Weights of a small mixture-of-experts language model, trained from scratch on English Wikipedia.
Size: vocabulary 4096, 19.9M parameters.
Experts: 2 picks a token, a softmax router, a shared expert of 128 neurons.
Below are experts of layer 3 (counted from 0) of a mixture-of-experts language model. Rows are named router (the router's row for the expert), gate (a neuron's input weights, with its number), up (a neuron's input weights, with its number) and show model dimensions 0-191. Each number is 500 + 40 x the weight over its row's rms, rounded and kept within 0 to 999. Numbers have three digits each.
Before each expert's rows: "mostly gets" lists some tokens that are sent to it at least half of the time. This comes from a sample of Wikipedia text that the model never trained on.

# expert 0
mostly gets: " ", "″", " ft", " km", " %", " million"
router:553516524491510569515502427579533510482503477503522516430509486567508546526500498492527548495465591487509545484543529576494406549498440502498542462490471501479423526495522487473472483436467487515531476503544492477526486527543472471544446468468463530514510567398472415503496525586488555471547495507563513486504467513515396518430442424508484493451476516433525493543531483497537395483533515454530463585548458494503428532510487556452546437534457490443466501469522442501449495557432491497464525484530498488564553469500452526539498571531458525493509565519464469506485422568475466515
gate0:460489502499473570463563500503444501506522514457493565466408455469454538468540515518501481533497558502432492439504533586491513470406481549545509440499533500497524519476460480511456484513455470555524517555533432506489522493570528476522483471384545530553507461589517308505434469503510562458448514505459503500541525486561478494513473489542511470496510467491458520501485517502531500495485504564537548543577496470537468527485478524529545489505531520486496507443511515474451413555471508522508498581467457462502531439505526487473521520534454565571552522511553449565437455521486463486
up0:440542480525523558486510476544459535510540487503483483450475433477499530451501502565529406524440487488489472436505484547516453455483507589546509462491536490468500535511534466531443459469549441541499467516589463524458510529612502484499511469463490506528479513584517450459467465496516526462494593473496471555514568528578460480464492516489492515486472555514469477543446464518563489496529528561488518482487480426461478506496470491516566494481490486510502519471524496487469534593473537464532482592585422373436499538531465526509559504518475532584523501510483534549396419500467456504
gate1:552463478583520506570522500517500538538528515474466453475482515467482511524493621522552481588520543433547459517489485545428439550468464479490486556513471439510496492520457538530442458458538579496556496528493487420491493453548493467504505514499486513501477485473432528551510521540534506481499451476557468532514493511473433511445500574517481498444576529519527426457457489531454485456549439504506485530425553534529483499445505527479505469557500424511587531477488513473418545537461526466399548512489488461564496526518465500444512494483633495443454533478516445519571467507554484485
up1:529552520481549520450464475447513539500495538461457496489469457504542478508536426517498514521514561533507596469443630496578561505516488514497527489493501563477518522496474444431446530541452498581464539541515487502492546456526463466490435579532503538453521514482484388445475478460584461465568458544490570492461470510525536454457462534469508491516490531488495405495415441541429496497459512500500454485512512517558534499515503470456478547462529548479475532445531458397500522539490454485568492552521484520474545512489527495477559449536486488607572489482502538529489531472458461479
gate2:551551515568556483482493487510530537488413545483522502498436483481511499496489487523517503513414518498488488503487422501386411469471509515475529459470526541539449461451484490555449500462580604511504495420433496492511481488541496578482604468476517577575572474468507486525561503498541528475461618541554542489467489503477500507521472486468510437469458440500569479493501486494432491477460504465437433531551482520499551522534489503524501479520524513506480457455529456568498486490476504496372532504545396473548497486492483523507516538610478513503499475494526534540512528543508527478
up2:528512525498540428523508501500488511488548487500500479492527489493489533475532557506524431476492488457454485476437520446613508453570582498512490469540455479464531536535491537456423605574514555467475537536487547475475506508508496429450472511468530516490481559454556472434488543487503493423503460456505461478474612525519525492575592505480412530422510458537507504505498497473513547501537551492432486428526505475477437413509471485486550521515549530574463501469512605487500512457507504434511475507518537485487463495503546520458509482457521550511497436507547461394485516507510513608
gate3:517517527497512539517462435527526386545537504500540564491464443546515511442507553505478516529524515451386487420527470462482529508506498473545516515437422457425428531462506458557493519462528510537461485463528464471500486513490516575467454491496438522557490416486506528499513538524505513444491487516467583484486408502496486513425544467505523500535478485492523522472568501484585544468543456424525565564461521498516476508497545488464418599466533482544545503532536482515546541528538574504502493535528562467464541436511473410529513542472519447475561571532451457473493525526450528504
up3:496437464504616508429519442501551460552523520533471486583415511529410502521501484469462469520573436524467412492534527545530563427570491464512527467527413426456515520483507539594476473541523491481479498414441537468513476439463530545552412440514526512523521481481553523543502530539497573545501476394478549513455490516458555505474486512545470533507541504478546465481516483510571518469560473350482485549546500490506511459502494525494495489500477496536461522457509488501558517568513540549514498532487483496490498485531491496470494507501521470519497551492445485506498450475440539554
gate4:497535480560554536509511469491563488500542531551510541479560465495465520570541540460515539452444539611445522546562502517496543540590563551448444509469487473456492516481480494535462470456525450475470429470445415546464524474491423555535500467472521499477543518460520424504515455477492518548470479491509443555532545489495544541437496502507475532502435493461538488588496511534511510485556464492500467524443519462392601503494525457557458483583504489478478429465524519464499484522491500447473462515479495524493509419480614498407488533470476472561518504479478572515534462505532486468
up4:494497528537485537587510455360549452462553513563493559516452567456602511522509504534480582461499498462574409501542496510519515486501513531485484524458488475492536490518551511537469496437524503535456474471490502508516500542504438476469462461543513577532536461475472502487491504513547481485546469505548526441495512494508494494494520459514475537536574449482574556547530536498405451436548537528485437467480540446482565474513476476466504507507484482535438498526481477483443544492560440565430478533487492565486498470420523486532500548453473502550456454468492542517513473605425426430
gate5:543556488461473458498537500370457461490543493501491557536497488488498515454536489503480513512548513524553518553458565608461476532394491545547442474542448498512521498433532530563504466547433441518549465534544506455494551557543492508512506415446465503551526479463507547547479522443527504501484441426454544510490427451568397502536522451426556494500463507498457431452476522517515482465486463500510493552670469502501514473465488543453479566517487505469551485504480522449542446458514494529472524552567510504515524491505489522486499505530457511511500517497558478530537516461510502469
up5:432495422509583533486511574456524454526495483538478495502514506502466543454481495517555560469550525505509573548466495539548567495466499594534506511530429546562554432540372526572442486506523475477486451489445514531526458551527498547490530496461531503460432488450502478536571456521495511444547478478450505482499521466487547465514422503483505499557538516480530394465477468517506467464461503492517464453477495505522488457520528533464482530553533507472535486440612517453506458525493465483519540443507476584496451449483526506477502478611507449577433473473444523510569483499494474544
gate6:528455425486589476446541465374485547460569530484512489467574470486526515568480525507536514509504614479511514447480497503444438484443493577484504522510486499418517480494485508532519511539516451410534527503514462524472527478466537589497437509473531528578528550539462517501501479491558439547491482529589493552517546471482543488503490532470499515558449558377502441520469535499486452478502525495509503537499577478486466478545506549449520506549524461508452415478493499465477447509449469454497526547547505473524567489566489470500510536532482469425477509515489497552555460493474480400
up6:485572523527487448502511532546504471523453534484543501466481515508560489479470461581529492483562474494562533595506537447545507549484470464482498532536458442486521505477506405530547456534405533476437541535522505480510432462563492497473507553503515491453464493472513454544447577535510512530462478470489408496554398524463459472516499540482502524537582434501504514429512576543468504479521483502469471438440448490585461465474581489528457485519476545514529492522503553494531490558540562509502501470427407543484457507473567463476458456593478469565495507523521532413480520479524497526
gate7:494502494480507506467466450481511501488469439529567495512467486473534513530499481468451494495513465431490480542576512478418526542521543553499531507525454509512529491487559542507489482478451531474497511458536570511474509335452518502488488546476525488538409562425514471517521466550487497503504542573475444492548491511443476470522464530465488451554421501476439525455545464483468471463512477523474534587459503495495505490538525564422490477446544529533481574551601552556471501495531497484474470516500486497595529546465421494530503504517486529428441585499495598440506507563586484492
up7:526483517469447565660482513495464585522513543519444504519498496520505490488508492469564477569485540562603506515398415513545527466548477439439483540456551501494502504464461502515523487597540424517526518540426402463525491554499503440519496508480525502547491492558481491545521493464515489541504456533525535489431464496506470541472468504549441445475582504507573406536516493547554483478480477487478482506493502581497453550395511488537514500518499546467539463435447516442504506484475516486465499519468546505462498498566449477492517488487503504558530431503478497513493513458438501457
gate8:517481511498524457575450520517518495482472512580432551523463477498564488496495458523422477516464454518506553507576522613472401419437488483534506436481478524462464560584559501531533508526539567540437538522494445505478542505495489508540473512468475541551444492503504453482527492579496475448577477588499511569471505587442506520481476493605469476477553475526495450562431527550472441468517523540446503474494535536501492478521524457461470461538475521487516489431431476513563492520514481508482539484418487491512460475566460496501516513499508486467547512500482404506449518527554430501
up8:479438512479362524514576521540498548508523498405465507496519541523494509551477516410487548524491485523530395522522491534475518632501529510498456546489445498518533447480510474511520512411501573493520524448516484463519503451475504535475512497385520490493534516485459466533559505485498518496532595437462550409486472498491458490573538436510477474441445515449522509495524458486441456467545456462452440483412512553532457491548460493497533452551528505528570505461568512512511509495514472522529541471431522534585528481507527516497524523502505562481472489520515515504504580573481503512
gate9:495537488498515549539495501491439529505483450447542538468494501510531512432470471455533591538527536492525472505537533504442447506447417555494537469495486589485409499517431577510496468520488533517555473530496439492519498450498532529513505466444503512550445544492474497445497456480472560472498515537563490486464473525555428457422498497484594518532463470550488478533635494504557511444516486534538501536472486462489505488499479596420522498574477507465551501515474431479533481493443451547541474574533466497513532479495433510455555573464448487588528479434473487493544444571482471516
up9:505461488558450535475494532544550507456583533467443459432500564481554513483515462498496530556484545496523509555547516428477527505478502493521508508432424553538445512532497505468495533598504448473475473474458505461494554448529436564509508566501472526458495491475454495476472445441451510502506503464473548546472451433560451605577524479501472580496500465517484451452453518511508589453477543521552506421517476477409477526511517527539496478456442532497484571413593541507511464540459450477456502530519506515499537569509477517520485504544510483548535544499584458515452478461478439554
gate10:549467477457514526501540522476436524523492553506524520580440539473461493498518489523498432539539503514492488420517501530536540504522462554420498440526570521518500452460486480504479464571430561511445502490534456526570461546511467478479478445508530422543445475535512482467540529577447499389462551504532540494471488457493492501430450532531554524553490454454504465543512454472453494478514484516525447492427456515557552525499515523497488548506480528421437548440576442432492497460615542549531540513508511608476495554479533471525487469487511447528518579495448489536490550480451486538
up10:506474465517517489467504515559521480500479530507503489514521617494379500541516462508510452543500497527535489473582453512513517524560498581481555429543485502487478466454482509452530487486492537443503511460463410553481430440565497502475500510494502434517520472495571489517515521505476449468528531430472464494454531557541491533441510561494549542506571536458458504433489552475467515541538452530466493533404507506534484534477513475469433494481568592428527505484517444510506553468493469499493483508544546577497506482499423536603512528505543466483509611479430514489488475505396445528
gate11:528516456496482454502527463465507520534513467448472501465529517415552467516518505547522487482562436468435553555512547495543502530520529473485531506464539495517550492467528538485543501528537494452507529467543571475485500529487514580525484533474561538531534459552400468558476501550512440534521444506584534391461553479521614428444428520503522472488448530492446494448491442532533419486512474515500532553436519514463516503591475518448488438511524447604571387453484496554485498519475516483435457470541516494487550495536486554478478542554474458479509470504516499481466504456472450513
up11:441507474522492463446530412491545485524539479490501533522457477504441468484485506546452497542485537402538502576525459491481370452542541509494491508506491474494520631553503517517521508474520479436487491528588484497493499466514515508484454534519469484541546513565538481408548481514546479451475492513496519482446478495515516393430507556482526468475474480513487507567539533537463454531460500518483487496478490433449387480545468545515498543489491542507514436418465510490552535531544501447422548504586468529491469450514485461520510555572548542495549532521511574469504522475598533522
gate12:445483454620557536519524518538477425551527500496516539517504485456535508476529526477540465481502481500506476435513525481504514493459500556561453506502443535526469500530525477504505531407530512483501494493502492510481506532565487533427486526553437535540392559519472442516547565485507458434503503497549493468575481511523520480483498462493480505412473525479604514492479503532532485516539498609478517436433549505466486446484386552493513514505492421521501469420545507533490567497516482463529510504472492512508489410449537503552523420468555514533497475462478564557391514549556469442
up12:503531496475512525473536517551519535492493533463522534486495567444505519512495517512507537499516473513435521531568497556547462588391490484490524519485481498510539475456412492506488491527531509566451469572455533441486421521493512562502510511533503464467570494462452527520522419469535573492576586524505529564442423533381489539502457403466504508512543551452445517473432505505451513484537484480514527458474482488530512529572458440518484461538485461555501526530567466470478478491443519545483508485434533553433436489589527460511496473487484499498476511532471497594498489513394480539
gate13:510489452520537482471559478485458452489490483441524465512508586647484534421492472474561496506522468450470504480501464487445468564494527491503507525473490557431478522552591531482513515503499544532564494477485459473470520436514540499503506510451515560516496492524435526525489488536507489505430517537508466473486534430505432520463555469525469469517532548545501541494499448498601448399504491459577485570468504507441463496512455459502528554429493484448528565499414412434436541485462508550509475585497541503538540545587516527554524508501500510432521459550493522444533443518525502510
up13:546482491425482554523545458434402462514486476509466455424521527510509486439465512450503492507506515559530478500534519446454444535524463461508521516453481521489472485523586479476483509475498476516546528508538525476492488466433614460477509448453489524604488494472414449511534556510484503443449482474531570525484501476467471520592486451508489538437510469471456564497505514510605537461454440533488446523494514510513487493451535536461478527468456523489502584555464550533531502472528469485566495585499562520453511436487548434574529554462512540529558499497524481510525606439504552539
gate14:488441479516457473555486547485530445476504535522477442433513472503548519474577500542466561560497510519563500522563476569507473485509413485516613478567447561440439489484464475488443489520542475535382460456499432580536522510524458481453515447550454511508505445426440535457506535477474563494449490473478513453477542486530470523495462490489556565567537554482509468517479498479545532528494583489476497550533477486560547484481535420517469544456459584475478567487516461522501524522478545579505505498529484497506443432493435578512504501511452441502485532489556503530528480470475450530
up14:436561526501467479452469464484497535529545535515530510502457552477490458569483499496494401461488471526479434554465407512586547439540533527525511479492557442496613532443507483459461453533508497509521570478497497434472521531445530499538534476528518534500516504547508557529471481482529454511487454532484430537499484492456491524476585508528509399471471496556479531529506452485520534525503481483522531496514478515531559518560521501468499488468561510547456497504376571517504459431596478496528448527505449444539451462497523562498446480511595526434559490513508507521411545494448446461
gate15:503503503503503503503503503503503503503503503503503503503503538503503503503503503503503503503503503503503503503503503503503503503503503503711503503503503503503503503503503503503503503503503503503503503503503503503503503503503503503503503503503503503503503503503503503503503503503503503503503503503503503503503138503503503503503503503503503503503503503503503503503503503503503503503503503503503503503503503503503503503503503503503503503503503503503503503503503503503503503503503503503503503503503503503503503503503503503503503503140503503503503503503503503503503503503503503503
gate16:518469519474517544550523547598518515529465562529538515524518459504496499502552485467490575514516495533453565484562485451492450527479500426435518541501490512570525501496477540563473473459453467479527492505474508475491503456428524520455457486487427465507523413509495461576518497536498526449497501480424601449525502541499566472386496444427548518544495528509524500568478465563533559485536459528519453441491494526539570446451517544497510468477531449514483461450488473568495449590472503483490491492582535428494519462477465453475532490443429457490515626551502546459491530494505484500
up16:382485459532493417475451476477491492480552444450464467457441503496519496512439476519527449507517409562545451468435478498539479463509446576549532476478505498437489564510551507645513523511535511440510581461471501473534472542540537543537588515500545523407465530457513502431489526424501508577433517479538487506469462463509539495540512577496454507488497493523485497523546514475467449514486474524418486517470521432506446612556525464531482520512495529509507539491539501476414542448495510557473538524527479539520502543522554526506482519513541567529545484470473487545480505442510496494
gate17:527492457502565464477527522467443550500509544462517562503441476517538485367491493485537530500523534456525526452529420627566490558430499453513445504496472479606502483464509535646500528486516429521558501461542463498541484544475555490462507474499435515520528473489506502485474551483534488481549488430512522476513511506579494493507576463563466483542519459517487540476471503510482476527523489495500531531486496483506425515496466553535444506500568513509519483534427520452451486522436398523425483510501478536491535483503489520529478585423454479542567514493480461472478483476550519413
up17:551515459571546496441487510537553507512539520473572564537540464480561514416493470444485489571540547502531505525616450512534423520476499451570467457485489553517454483514496424547533475471497503416558473523543443485439491529504540481477508514495477513494509491493477511528489446429574475530557436462494433477491533486579522512502544572537415480553532481464510533473498508511448525459512443473521549560502442458592425500500496559507489469488538505505486503511475422558445453493617474520531512471515483530514537433472475535480512418458485477548498498471488501541466511471465517431
gate18:575474487461548484483457503460509606499490528578547454440456501559505542500482489411470540516438530512559483447459512415458474515479525507449498505495424462493515533476490489503455517537461501505414492550559460492446571498539438534491544517527416494486507544482404525538484496583549486515546560459500495494497539517507416545457556488556533485496490443484479440491506492496475441478541521581481469551481444493527491497483485543445536478458528478560517489413548520475489521495496543534480527561523500489544501483608553473493509577467511424514462556495535500496456475583446558482
up18:558506525533513529504470521517499541544428480436529473503550553456476500511520495542534585472482473562566478466462460498427546490527468478498502543554533509553479522506522528533511544466523489459458500507493470458532490509498484511449524497502531557485513517552546599537470544484480438553431450435518426541487424520497563484534513534410444538550525522465529520491466506522469544498448517562477560541463524504393460467503523510503489396451477419456488510531511490553548442511582496516508524453517554494431454476482558462477466489538486467473586478478400565533441444431515509490
gate19:460510528502467531489501483473491395492583557498472467478544455510464484490497498542483478549502490469456541537550484494461536488475539448495513508496426529592492419439508502522442561503445550536517494529500531536524482412466504439490509575515486442485524471511471520512494528527542579533582450501402515426452497514492633513523454469500581491535475525528531475462492518486494456485491520487466528447508495494468408441551527562570482473536460524435526555448522471463535519496550467579483493470548510590503436499492494462518502502549427477567537523479590452507469490506486478534
up19:605477502556573527427512543494442571547480468521445484501531526467496514460494528489495485475495538566496474453478476487578486618544436515532514504503625446470496537535513485465573452535527459536414496506506540516430527516536484553463446539475424522413456568483544492438507456427527409496491522531558533548524537493549536467497566578499452557513447522511482460521503433510504524476484462451476446504441454502500468526442508479531524485511544527556455457468515478477538479451512449475472527462554547493467496505440454543506487553533529509488478488523468502460535471463497500544
up20:499499499499499193499499499499499499499499499499499499499608499499499499499499499499499499499499499499499499499499499499499499499499499499499499499499499499499499499499499499499499499499499499499499499499499499499499499499499499499499499499499499499499499499499499499499499499499499499499499499499499499499499499499499499499499499499499499499499499499499499499499499499499499499499499499499499499499499499499499499499499499499499499499499499499499499499949499499499499499499499499499499499499499499499499499499499499499499499499499499499499499499499499499499499499499499499499
gate21:500586521504408462461487519565505492516494472515479465420527428555507464488540481457495520484551502519464533435492472504501524479439476469526526544510511543523476483529450509459498543487457532489505495514553596379451471449489491558441545515478490495483565466424554487494491512598486537496490454518520469503439535496463487473459522499563512488573493511488503554511499607471538465447506508506455534551521472473467558489550530496483435491471546472565503492519498493516384535528563495478526472465379486488522499531506507433554524568552464521615506575475467483522518478449507460533
up21:501518493524505478461514472491468466523524545454522551500497502499543471498595518519534507504488515527498495462485503477497532505426490549524499555548507464456522471570499513475520564517490523437452438461544560538506545486517439467509517460491468495485470495416528394475465524494545521402430468475520558487462519481527512489528497477469536489527472485512454548467429522474522532472543575525544587479552480452577452480513510464448482500519469480527442487520538495580480501556497533472522492507431540523470653480559467433519500523550443537523433525491415519600464471541425408534
gate22:538531508506470474518460443549508429534501528467506556520464495541452452472525570422563490491452515470516506543501491495431503548512509499506464512490495554521532477504443557509539425432445466514455531543528500466536558466457523442579576469510405416541492497510475502477543564482499523512504465458532501488468515466529466492555431515554493615520591475567467518535509471489505490387581419533530502530538518514534464537425487477490441496509447520527494417508469512439573459463553538466526523474509497525483444530444457509494478498515547510528572508517464517579426504513509511474
up22:473488513546529504523485473512490469549606462546441513370497432508495487462498526441468593495542493458565514443486497524478482494512512519485547439458508468494540512497507471534540446440447429525450479513489513478487514547540442441547530522532519506508534519496488526531596456517479572425441524469561544478512540465450546568515484468497467535527550537525495519519590386518502541506471473445518459498439565519481510551518478476461480431509446513538499463537472520530585561462520548383477549469506496515465532506477559479448466502566523443498525461527451477504528513458521532493
gate23:529500514508534471478470460508563444508495415519458540537457489517411548549475494484585503474474507483574513550496510528497453409507521460502432539503419469495492481470509496524566543463530532493508536506537477470515585530495487541558526485479528495515543480536514506423507548498427511505561460529492536552566452547528436524539540443485493624478422435529548543500461497516458423546541523426506474471511487457481501486476448509437558570482546484525513563481496478592475537469431449530494453506502474426513494479504442504568484546509404491497454482512516548505518524501474420531
up23:556601498458492497463520426551495481495540493482479533406490540491577459485520485511557495481470484477513529467537506492541542480520465544493498550506522477524412453463501533465489545519481541555542546461487442479523557533472492471459531481476452497476585560569539486495412464472493509497479415494534488503475504533510557582419493384510509514422499562509501501557503523512521518478417451516522457456519452518508565441479467482523548477511498514536487527537502433502456534555537437488370488534468589456467531541502467493520502557492557563490491573475443458499467553480520472516
gate24:548521487531508565528529528570505472505494600547543501572484484518526495469478524477519443493533579522485487483527550390544413443520494521452477447539554540457442546432481470471526506515529478470420361448550471517481467496497547498505416523492513437520544443487518511489536506504506532442436504523518531491521486523467527470442480445558552497527419487530409516547501524528516540455568468424530504452497490522466500512546475502438491505465509529577484505484455488496543471494445477461460532462611488553473554519570509472460544485536510453508476488524565541492499534547479484467
up24:471516523521433505558478503499570445487556534505448530513606539521451494477481551510465490560483520483530465380581459526499554520514476550561450484481547502577423489521511514456509422541473531540440451485462558461537557490530541570547509476443485472475573466494482433539433407488521381526498508479466492472526529484478466512505493543496444557477482473543504436448511538512519492502555500520470477528480465547503498504448546511493477453440476475485508464563513490442436487568478517475508466508528572511499498524525514461542544455534578561535530482510494459456534488438541547436
gate25:530554484494591515567444484532391511515461434541523501463453361478528533536464530502427541569467523481581478477487543509538516465505468480517469460530480439460495511511536532427499565563489517484540583519465453524483471452449511454500498496516507480533466472508512461488507524539499512499532493591531521557447542509471494566464490528529518509467581510511446504583456523505398550553543497523526508490436516495517436551489521548436560537543485440491494488457458531434502518486502476515426511435558485452554466557518464503501524507485463527479429543444521455444488477521535481543
up25:525506528461524484508467496519471442534494474535504538503496460523504464571468528452432523521457499470538432517483520474478532509517481449505449436542451483477472562429635458464433549615442541485573546587400470453462442527549476467488510453521495456551455544515486521514493487637461477504515447519553501507485481555522483507416464509586534520445558510485486536527509510526467533540476506470498514486496545494494501517544485525407532475541548502511489469473440499489525538480480419488454490530532490449547506495516447524447558493533524521523522538503567497481456493504519423575
gate26:491519510458460530508370504558437479580507489432472554465549496498511488546465477382513462541516400478515506446563520465489459442532437498490557396502529464514479544498501479530464502458495561589514530456464504473518492487498537461561445460566475501495456495533480547503517514421514449492495509481468524532546451556471496538523458525549539450509510474486453554529503428501501546529525485556490452511602497566539500486499548493519508468472551533510407488500520513508512562490525511494502435512512524496526481533454443433453510505556533591546470542480484527490499542518518413569
up26:464481505519515544492418516554460542504539521450513525473492512511506498508471477551501489519518523467485478426534458489502551443556565441597489485477481484560465542492474433502545550516533520462502510521530482498527504487477544482484436506518449523513507507506493455516559534414540447523493568431511495573627523520500463571489474439453444432529557512448550503485525531445497485428458458489472517532489477568487457473531493478499460474502477466505522477483528434571539493487577500517512365460523529473528495640484477500490518487507514567513430541517439497447463519589539451487
gate27:509462479492505560477533477475522493538519443464568476485550471537467526529476542495497549498512547518554487516531513499499461470493471511465477556493462485598565465506478477513594595457510539507537497518506501527493531428593530509424439458485453515574586495462494470492450451608526499491509559426533456541515461484525471481473501381547497555480503475457470583511502464465484421443426483479527536486575525523476455494439505484502507480581505518521511482521488520507495474521503540472506564472435523457499468444500510428435531402530515596532542543531481520443490453471485500489
up27:487513446522584551479464523494538497514516522584490555440529419520472517487487465532468423486443523532484551440521565511468439497434609472550485567510462523543495504495511426477531504464564519504432512499517454486596489505477501504477502450467486580528464498520541477484528519556515483485433580473570475492495499464510467492563507495511556546531498500536465454498471456424453489526493466548482466513472518439604501495547600505500499475537516515511500476474479465499420469491520413478485496484496471499549419518539558453587496471541505549561464499527510486453405522434556484484
gate28:493565541514670450480443566526521475505516424428483417466535572491452479488551485494532523579511451506441463423489541532457598473531493534538512520513502505494495515417506487550465475559479560512540441506552506527497521464487461571519444557469466572493461506517557469512548507495549504487438552487521510499516504486519479528460529485452501497552602544500512540472534528475530482512527470520481470526502471510481531513464443468509526468469468467449517448548507495503556470543465373421488532497463463515500472476501506454571510466507473511515497501512516532419531453410494469500
up28:450501508509491471418541464450462496483561525506449522490508522433530507548473445526490544426494512573541541532448538501552461506499514496534442507552479550412535550490447564470484527462516543471449533447477461514477522522500547490469528495484506422531590473569503479546520463448448459555518478514472542575546507507450545386503474539566512488501510482556465529476394473511515507460460543483493439501504537507545507465488496451469448466524436503513529449543482519541516509564503506590545512523551489451524416579509418559532481541450483503466503421517541476505465535502550555449
up29:496496496496496496496496496496496496496496496496496496496496496496496496496496496496496496496496496496496496496496496496496496496496496496496496496496496496496496496496496496496496496496496496496562496496496496496496496496496496496496496496496496496496496496496496496496496496496496496496496496496496496496496698496496496695496496496496496496496496496496496645496496496496496496496496496496496342496496496496496496496496496496496496496496496496496496496496496496496496496496496496496496496496496496798496496496496496496496496327741496496496496496496496496496496496496496496496
gate30:514499486563475492494498506567504468539435477524472505473524532502478472443463531503446518519469468470451504493522465499414488589504492479380480481490507527513471512549573489457481513505493519432455485463557504525548436448461582510490500614508470524527458517569467486522529488511452553478489469468546431561525521534573512447516550485524512442571500518520491474489483506479492442451559498471474514548523525507461398457392524571485465451518489481546503480484615545507591518500509436478457545471571488544567501476539504534578523526470507515454494529497468452473512552466567471468
up30:529457453586419491550513413501498467482407513509599453522510506489493494481489523506546496534488456542498566466505457457468534508524513514446435494540487461482475577526544501489469522457486496493538432491540501449508480445445452534592480462533494573533529507503459503489555544518408482523566459509540491497488522527485507450477542536510434505513519481472570494479475442508530471496468501427492526578442533452485454463493515573622429553472547493566583506544557529534495511465536469498553566485472488476508473444513531566504487528463527450507487493467429413513538525512544450475
gate31:479493510516467503502481499519487492500483485476505500477503477481494507530514487527490510508999508489496508495521498524477520493522491486538516482502526506489524521497501510512528513492494507498510495469521487545480488495495496481471507515500489476543514523492479507493490503500480484536484502482511475482512518498491510512468466512482502508511501479481490510504521466499484488496500506508512468506449482477478489500497496494539496481493477503456491524498498500514485503475500529471503488483477509479489496500494469469501496480471519513506492475488488525526488487519481509489
up31:457503464510560502498584537519524522502532548490567493548486466406485486559413521470537539488504530435438567520552451521510445484504474490458513512451497477522505489491504431508526466492519508492515505560493509492438522493512592494486477440509508557453562493499555499537503538591505468452553501539433483564561482542451382421573504484447543490482498519541490458464479497490450550557522514503489567523509509512509429505450540526471537493503517479468520453471526485453488394550448502515477551538464481470415538506522472462484522432581573486517460556584478478503532506500451475417
gate32:547532466515558507495480538533542525464499543456469500460445510551441512463526568539512517511537408498467451511477484523496472462613445456523461503486521597417569447524529468591491496491440507422459568490465508508481549500598494478507555479457537419508499487508498435519523536542521457473579502490540502522500532501559507412481459512498415517519433513569449484464492562460471495480480473514526444505491489560503458513466542482447518566529485506496421513550426564461500500486538496494456527550520426505483477539513516391465493521484520528548541459493492474515457553518556513539
up32:505509468536554529521489489533524615486421550471495494561444499535483477467520529495600560499494472452507478499517489533453482529522490485547467480505478502497475536542521464588484495494436524432561510452503539434474539489527508486449534495517493454565487499487508488522567543532541432540563513484486367502530525517545509532490488503481446478541432470533398479499525503470562530487523504529494482540416498539508520536514496539460515554553503472411452512530469558426427519473489425471483535522504443487504455563501474403420503485495527493485531493545398458494485523592529474554
gate33:450565491526455577487551497462519422497555499482538482586468544599513501532468506580453575537493516463506487549524535549438493488514516464429461532517513464495407463549478596511461463459404503527558434478510478510424478549516483529466477429510487510517483536449526447530443491584400522515566486504545512496378471545526449515487474458516502476453444469527469518498564463499490454588479478453539484457510519511518459524505505512491516399453505515543473540518504534521512505560465517485512485515498535462536516462522475438481556557504462544543538505509513547463481494505504547480
up33:409541494548526482525534480524509454559545468466554523523520519589500564567579447519485576505458475501482444462555459516409479504529524478479557429512492464482463430535485524456469446486469528486536412587541481461409488502524483530505512413498510448556494557452493511511471530505401465502539539489515487472502485525484460529488471441519472496529496513529445491438544465496539544602525487513544502521496568460498418525527458466504529528530539512488502569474479459523487485567482511530540483510490595477505528476508493378494521524552390532518532473507512490495464484493464480555
gate34:534501485488518447522361497560495499498471526533498495453485528426421481529499531455518451497473493513469464471563490475440554465562522448550512573493487544542524526456502430495595553581501549531545563537526489567520529567518519552420540479489494514472457537480537478555475469450580490477495547489484509529502488469568480481471513490439513478543443412478512532468564509466532437479496485487514525489503476479455502498436482472485497545449510512499433502535531503492485436485537512488543474479497577491530575436508516600401520464495551557482484508485487502442472434596512508449
up34:518526515490537504537432519427464531487527465550551467479463520515545499495511529416535453449492562491503493484537490452513475504533520500578523557501507528532626444432477489478500475516448499582553557523500457560451534448494472570460432503413460462527470481445565465528534486467555478586474534509513543508455453500572540514540499441511482493480484465434557497519533486483490469534465464473475426438537499407436524532500555516481474497552563488514479539511466464557503524576499492516515520469486573531501548432411454492447496490558538494484541528477544540475461433531501433508
gate35:510532533496400579404537535533514558515498484545486576482461429492510520504549431560528506563522515412498499468500511480509527460471512499489534496455409528502458482492490529401567521483471506498489547520514493484521545528448470518480493447380453515490490546502499450455484485497493465522473515474473497529507515545524544453605455516529511538449475534529497482492536473533491476484506476498597537531479463599488518533529540473475507527426521499496465475460538526533498502501504450457456521447548426486498423442485480530526516508531549533485474586407505438489487507570490604585
up35:527492494545561448586466430456521463533505543449546479605509534450464483444401522464520547468486545599519549510524505511484501499546537538548490465544577542529470525529460479484540601494514541470502523501498517472484469437564473445488469558499478498519469473540502535506496494426522480461485486505556496446459514494512446563533570497477460441552472439446454524472485583484512533514469490537448525499543522502505498390479492497493570563574512469486501522520457533514540482508452555523509409521503498514498479484551550492463483459455469492532505403501499482385455517522489462437